Below are experts of layer 6 (counted from 0) of a mixture-of-experts language model. Rows are named router (the router's row for the expert), down (a neuron's output weights, with its number) and show model dimensions 48-95. Each number is 500 + 25 x the weight over its row's rms, rounded and kept within 0 to 999. Numbers have three digits each.
Before each expert's rows: "raises" lists some tokens whose logits its average output raises strongly, later layers aside. This comes from a sample of Wikipedia text that the model never trained on.

# expert 4
raises: "\n", " ", ".", "-", "===", "\""
router:499483535506457531485469538467464472488507551509462492518516491500517500485482546529517481513542529499500506493526539521488521483468493475516486
down0:512523479498492483534512475508492505514514483430495491479495526493453512517535466514451500469477494495483463520485497497507483465572563498503504
down1:499485527502464468517527550516493510501521494494457512519485526491513518521503531473498473503526537501521573525507491490486515566491514498522510
down2:481463476501520481535502521530471513473510576499475512476491519502504467453470466521514487553483503508446501509501493471513512517519492481544501
down3:481513524505508497523509559455510489481478526520515483501496494478521517550467531551507450482530499508535487511526493454537534457506421478511500
down4:523469447487499499503471493475487530468489486546486474490475442518467521514519502544493533509469502465486513485543488537483553499492420511453514
down5:477490519521513479516482582491521495522477484502480483505472503517512541517504460505519451506501495480462443527517514512542499508499575487509474

# expert 7
raises: " the", " a", " ", " two", " three"
router:469507524518526478536515519478515465522526501477512496499442476500514482511497459492515498457529482481521496488493491477563493494539507549481521
down0:486555497540542440536541492498508477531526452516489517529470482499477507493531555514484506502473491482532476462462501472484450496505514507472493
down1:513510514476455499523492463493506495517517492500498552506500518482526484463479469539542488500515495469503500493510495497487483544500493474501497
down2:508493517489515490492474528533501541528494507502537494519497509514496519512469487498476466446492475508467481448518482496504535477505540488508496
down3:526528505520523530489501474491518503530449526533489493559554493503450506544425461504486501520471495492531502501493486493521521534500493505486508
down4:490481466503485494483484472555536488463487471523498491485479534499513511492496506572465511530522499504460504494523448457501502535473503429476518
down5:506510483501521473491516476515435478465524454501518488447511496458476510475500477547505503461488519538552519462537478534508514486504476467493468

# expert 10
raises: "-", " ", " of", " in", "\n", " ("
router:529503521500505495494510530529476538516509491493451447527512484461438504532503468543478497525499525484535492476510483466517489503487519517491492
down0:515489531503527491515501484521447489500527504510443451455491501479551451505503475513467492537483512444549467571481480488490527494528540518499495
down1:462499529465497520485479513503573507455458517520485530443531492497488466494495537488543481491517503468429490461477483485499478485539487466456505
down2:497522527537520484480492520499495504526528485495448525525509502523493515514518534451528496478521473502493506468489494458503561449466540467538511
down3:506487494467517517518482485488464482469529472473465503522477424483466478502507475468503482482531523483471526458479483535509493496512541463489487
down4:530526499530514502536510500481499483471504488542496502524495482443471467511478537491499513492448506511494518501510477478450511515530502497491488
down5:472521508485508470512533522508487515526474496509518484536518502500469499480500459509493496497483494478497455503526453551489484478491457497591504

# expert 14
raises: " ", "s", "-", " for", "ly"
router:495535513500515472488513507462535461463474543494527498504486515498488518505490491509467486497482463465474521505498480567493526484505479460468561
down0:521489493507509556460557503550511481522536521469497516506509508524483500510486485463536487474525475514528535497511504476501485486502500510474531
down1:521511505523494516436470473477503510487444497492507495527474493504518477514519474518509513498527524518466517527526505494491548522518508477501520
down2:527470477478460500543504508490492470486486551484548489504506521507475499529490467501496508489543496531464508502546508496516489503486505509479533
down3:493507500476482537513489497494519489501538454520461538490566471509480481519504480480486464545535494512476525477511500497523486489485520474537494
down4:512488475490493497499484508510498507476508488489521481475465448502518527535523519462492461453507494526549453504546499505534498528502533485495510
down5:503522530499439470487454523482493517527538471519515536501497537500465487480487513534506506490539490503478534495500513506494519460529516506502488

# expert 19
raises: " ", " for", " with"
router:503472524481509486491499499489508445473466532496463504456546487510488507523491515489477522539498470484489489510473484492471533525477468484511512
down0:531481524548483476518484487483506528483485480508510536499516527504516490438491493483516493491527498502556485525467487451551469489525531498498518
down1:525510500488478522536501532475510530489495527526495535499480525493484502528507509505496490501533496478517457521550491471578531523501486483461492
down2:471482509495530507493507497495491504493473482540520503511479447483530526471480497506486470486496494419502489466440486552481506519495472490500506
down3:571481514504501522461467460513514505485489521513569527522499482495530526524470488511521514508478486487498546504479484526519488486477531508517493
down4:508480462502466510510447516492522464547470510481507510540509539524470503517524511479473493547472498503471509480520501489537458484442501508498472
down5:536512467448481470470488445508465481478531496493474464511468534494478488539492507504522527506502522502528530504484472502545515478471451530483505

# expert 20
raises: "ist", "ation", " "
router:504462493502497475513498505498505531479517451493518497509520505515498513491494503494498499541467500499520479514458510480545512474539507541488477
down0:522519514514557476546498488509534508474484571487486522474514517517516479488519469500504483448536537492495475508487496498465493508546521529471520
down1:466483520490434465496490494502536536534475535494531485490501476505514497525496489518564531527498483497485493534508471491531514502544531470514499
down2:480506489526510518438525511540493501501538460556495510495502502525468511487491499517490525516505480477538509464461439506532520495503528520505495
down3:497492501492486525487512510467532514510526543458490517504516483510518526435504478514508477479547525526496538527479517476516489467527466523500496
down4:475448505514550519513499479443466509504512514552499482522516503485465468520506499476511478491509491480507520505524481523485463492498527465495492
down5:529528450468495460494498435493498542549493496483526485539521500523490525521510526480508518498483518545506497514487487507487483484522516462485479

# expert 15
raises: " ", " the", " a", "al", " and"
router:479511522536531529508505494532506448520497482475527563435479458486525531521516486430511461463487522514503478510497484478516460495526499480483570
down0:510479518512500494544520505530496531504536449512463479462476491493467499522534522507486510479514474490503502485516470504527520499488514482494474
down1:480474507488518432507510553511505531492484466473537491521523488503465502500533426468492477466463558511507503522483572507524484527492514506510504
down2:444444506530473491538540530479511509526512498452457497507481487470492489490494513493492490467498518488509496496500506508533502470493539519482506
down3:540505542500482522488470423510492523499452524510512461499514490504497484532491453526500480470506493441504471519491509484513510507485467472480523
down4:529489525524507494522494529459466488497525503537483480467494494460474498499515422517457433495523506498510536486485526475518503504554482530512539
down5:474509495487535520504508552497558480493477526497521489483513489469501514489497468481500458484504534533509508460491449533496496471480451514504508

# expert 22
raises: "em", "et", "am", "e"
router:471518504461501512468495483517529539530490499462533501540441473518512488496515464478488538526468487503471503478479531511460483501488533508523481
down0:484541477464490485484492524489508474532444533463537450489511506495499465519526476484511484484475479484525465475493535541530490506495471486486523
down1:482524511488517541525499509473456473519520502526489472511518462516519473490534495484513482501526463497471481487502467544529521502460484491443524
down2:485510497534558526528501467492520539469547461503521509513543492526483509511446496519475463469458482489496495486571485524518489491519497480496485
down3:500472488520505483489504470495483479463514482554529508518519511501477521497533503531525477507466481476526495490512462486483515531511457535528521
down4:525544490523489493529512499493515518496476499518497546534516508456503536499511488565468523509505452463542497513500481514547536515556531546524505
down5:530473521496528485514503498478527486516502492488492496504492464499518499460508467516522483532468490456532473489535490496465555510533498490463500

# expert 28
raises: ".", "-", " of", " ", "ted"
router:503520473482525497502497451466497489472478451518509486460527514510410536489519502506494522508471447502439479523508512497451514526509484499511482
down0:494529498537542507492496511517524507519531486477493511496496502517487495540488491492508517479486518492518492468509536480481479497495505481460490
down1:511494462491481505526460517473461483494502528515485485559488513542470560526497469537512543497520467537493502492461486483476509508511515480496560
down2:549566491493445501516471489527501492499515496527535464496522464510524498470470500491473489546508515512537515518480454503511512484504501442540484
down3:516491461499517522531483490556551483517484536484465513513500509465509551506514441522539546499507503554497480503522515521501496507528523454453486
down4:517494467522486486547526518467516470516520452533463482526448532551499511488478504450511484500528499513547475512501470473515445509478513472567513
down5:523480526492498472492514533471519483494488474510464474529506487540475515483518467479494520507514490514535493454557509486486539480444482503498532

# expert 9
raises: " ", " of", " (", "y"
router:522462482508493537514530473541488514463517497492493503466509514526476519471516504483559504489529492545482525493528479484498528479509524485501484
down0:480496482476480505458510518515493498520434474489496510534477481546493480537541496517402521507481476486509494481497478450484549539519505489488516
down1:518542504481467475509493563515486502507521496513513478443538484469516481517521506477451519521522544472511528479490533524508498500496452503494515
down2:440502483472537512508507540477479503486527478495494499504448511502491493477516543522487488512518519471528487535521452511475531494544464500511486
down3:504462497510532500535492454502505495524488462512504475500494494459529481504484490524538523499495477489503474496481474506469514471473532483483532
down4:533514517524522501506540501511500487468473494526509500502541518556472475550521503500512503565492479463508514476475546511482498497535532505549517
down5:522451501522480508476522465478502461502516526497500484493495490539492488479505486483498513508502540480508520529511512505575502508503513494523514

# expert 30
raises: " ", " a", " the", " an"
router:477527505502464493497474549460502488507528493433496506536531487540525483499456542499510528556538520518517461462542507518475508513536501446508491
down0:507485485489518515506470497482481504472511468519510499441509460499554487482466469507505486505476506511467499552554519507466504496498467506491511
down1:484494489523491491519489505505516487522490504471494489518500503492462496515507497499479472502505517535489485481507507469486528525472492542515476
down2:499525487472516463555522495535528579541440507482513507523493479525463478475521473499519519499464480514501524539474521512534539505462531507503499
down3:502513493514491540494498503508506488461526526471487527487528535519530450497514493472489456490499563474497501540496504492480448454510512451513538
down4:480475503453489474511511507499543480545541483494458491478476518500472537485503503489499455513503542523534526540484518482539499511494523542495492
down5:494477510530501515519541494492501502566463490508490501500506495499501516527517499514486476526536502499514544524490507532572469558499514490507457

# expert 2
raises: "0", "1", "par", "-", ":", "2"
router:489558490494504533468506454525526506531442563484485481504462481500507475521513470544506508488487500522460488489489512526484516530477530504491488
down0:519494463462535519517549489519444522484488514489530450486514489517492524519473492455506541506517504500505518490448489523518500527498504513488489
down1:483527540471522490491534521504496514521467487498505501524523513500452509493485508503494466496462499481482526478472492507522492514454460533471532
down2:521553507491495501523502470489515464505504469538506512507476501528466470519534509522486556520454527519494496474540488548505490497467518494533500
down3:492516510502491520533491517496535509497519483502464525550525547488476478513493496481495511542498490495477535485509485552493521525467526542466511
down4:553514485481525507521477485531458517504507539516510489478488479493498480506496487489468485510487493485432442553489481481480512519476478504489515
down5:517484516492508510510494484494521517483507520504487470536509561495438500518521512462459524497461514548480531540491492476460494454515531550488520

# expert 1
raises: "ro", "ri", "r", "re", "or", "i"
router:533508480466548482511478457513491531483508494517523496490533473470462521524505482506509516455483439519500520491500556554459489496501489461455452
down0:526512504500469543537523493511519547504506505502511489515496528516502496469532498468489482534528488503533481505503493468480459504485464484531507
down1:508564491502532527493488496495456464479496508518514487531473523466478542525481517460490483514497503502516463480460474486510484487451496522542479
down2:499494472526527490545498497462508489505522531461475532514501462430496510521456490535512534503473501473542459500488474497461485485497515500518487
down3:478527528542520484492482503485537512490494502522526524526456508509476542499488528493567481486477523470535505532481460468567465481532565471455514
down4:499511498486480490487518546487463496516464526501499514541504505517501498501454502487541507489470506477489505481510525463524490485533543505468480
down5:489497463468490477485533494491520459491417496473468485517453522470486467510512507511479461508487495496513525529529538490526543484489498532486483

# expert 25
raises: " ", "-", ",", ".", " and", "s"
router:492497518493553481564493488486506483483546500532556501464496455477476525492498520487512492469525482547505510498483514467490484545518509495501516
down0:506511506489553477518494490478485503505550500478492492506492468504473520492505510484494486523488545517490471541538524474454493497521533448436537
down1:511509496536500510509495526517479500546480475482483469491506513505472529523513492501535522468422520527475491491519503498506515494478473534466519
down2:458506505486451493498515479513481538485516465495480501507458571529431523510501510489496454484505476488487538502506560530539497518532520496487530
down3:510467483491499493456498497531527501494537501508532488473519511506517468513491482507475467542499542489518541467535523523497507462479509446514526
down4:532497510512494508519483518480479548486514490536495508491472490476506472482463526537501514493527470549521549495463518492494515535460506495505482
down5:533532528476471469465491502493483505540453493483479515469518539517518481514533507559502530529465517439504449490515528519516506513487505508524506

# expert 31
raises: ".", ",", "st", " and"
router:477515522495461496467464489503507574500470453548464449527505528489525492520476513532514525498493515491468511490500518517501489458452542490526487
down0:529508513518519472470508473509464528515496478537498507531506497540458466500489541495478513542484497474526507513514504505535478538522459482473495
down1:507526492531500503510485485505525481460487481538541526509485469542532483470508511516505488492508478460458485486508487510495484497528513474476537
down2:514530512567533509484495484467485502501534490520482493431530434496516522489490489522524430505528477472465487523487480511507508520463502508498502
down3:507541497490453497512496481467507514488476509499448455508480496488469487506513543510454553451504510535526476512498520500505526515531518498463534
down4:476496494511481503524546532460500506489483498495518526493485479478496468471488473495480494472477529522516458526530491506474503492503510490503534
down5:529469498523491507484512482502537517489523529541481502554471505499502515537519463461498497525510479467503512542496453496503495494551479516484511

# expert 27
raises: " the", "=", "-"
router:470501499507488528506509509509523494519437535517496522494520498519520507464479535534503514524496508480548486505559484522513483491528493479502537
down0:497498497490490478513480532462486518519492459505494476530543489474523500457523513500499488526511562471516478521546514477489512505514553473481475
down1:525476482481485489456505481476527543516521529553517549521526484483516484488541525458485475521546524488500482525466516488491468513496528534497480
down2:490516511490507504484507525484498508512481492518492484531500465505476492486513488433498480530461504519481511501494544490509465520514531464518514
down3:481496491524497525491475485476487544482536470494430522486529471494495488472485511471497467533518497534547506492483465484466490451516453505549480
down4:480534510460479480480498490480494521533470489482486497531456464516526496533534515454472517483530478532471540443486512507465487491491529516508509
down5:507497484479532491473508498518520489479441498495495516490471515499491509480508463497506509496443509504490500486484497471480505484502498498571473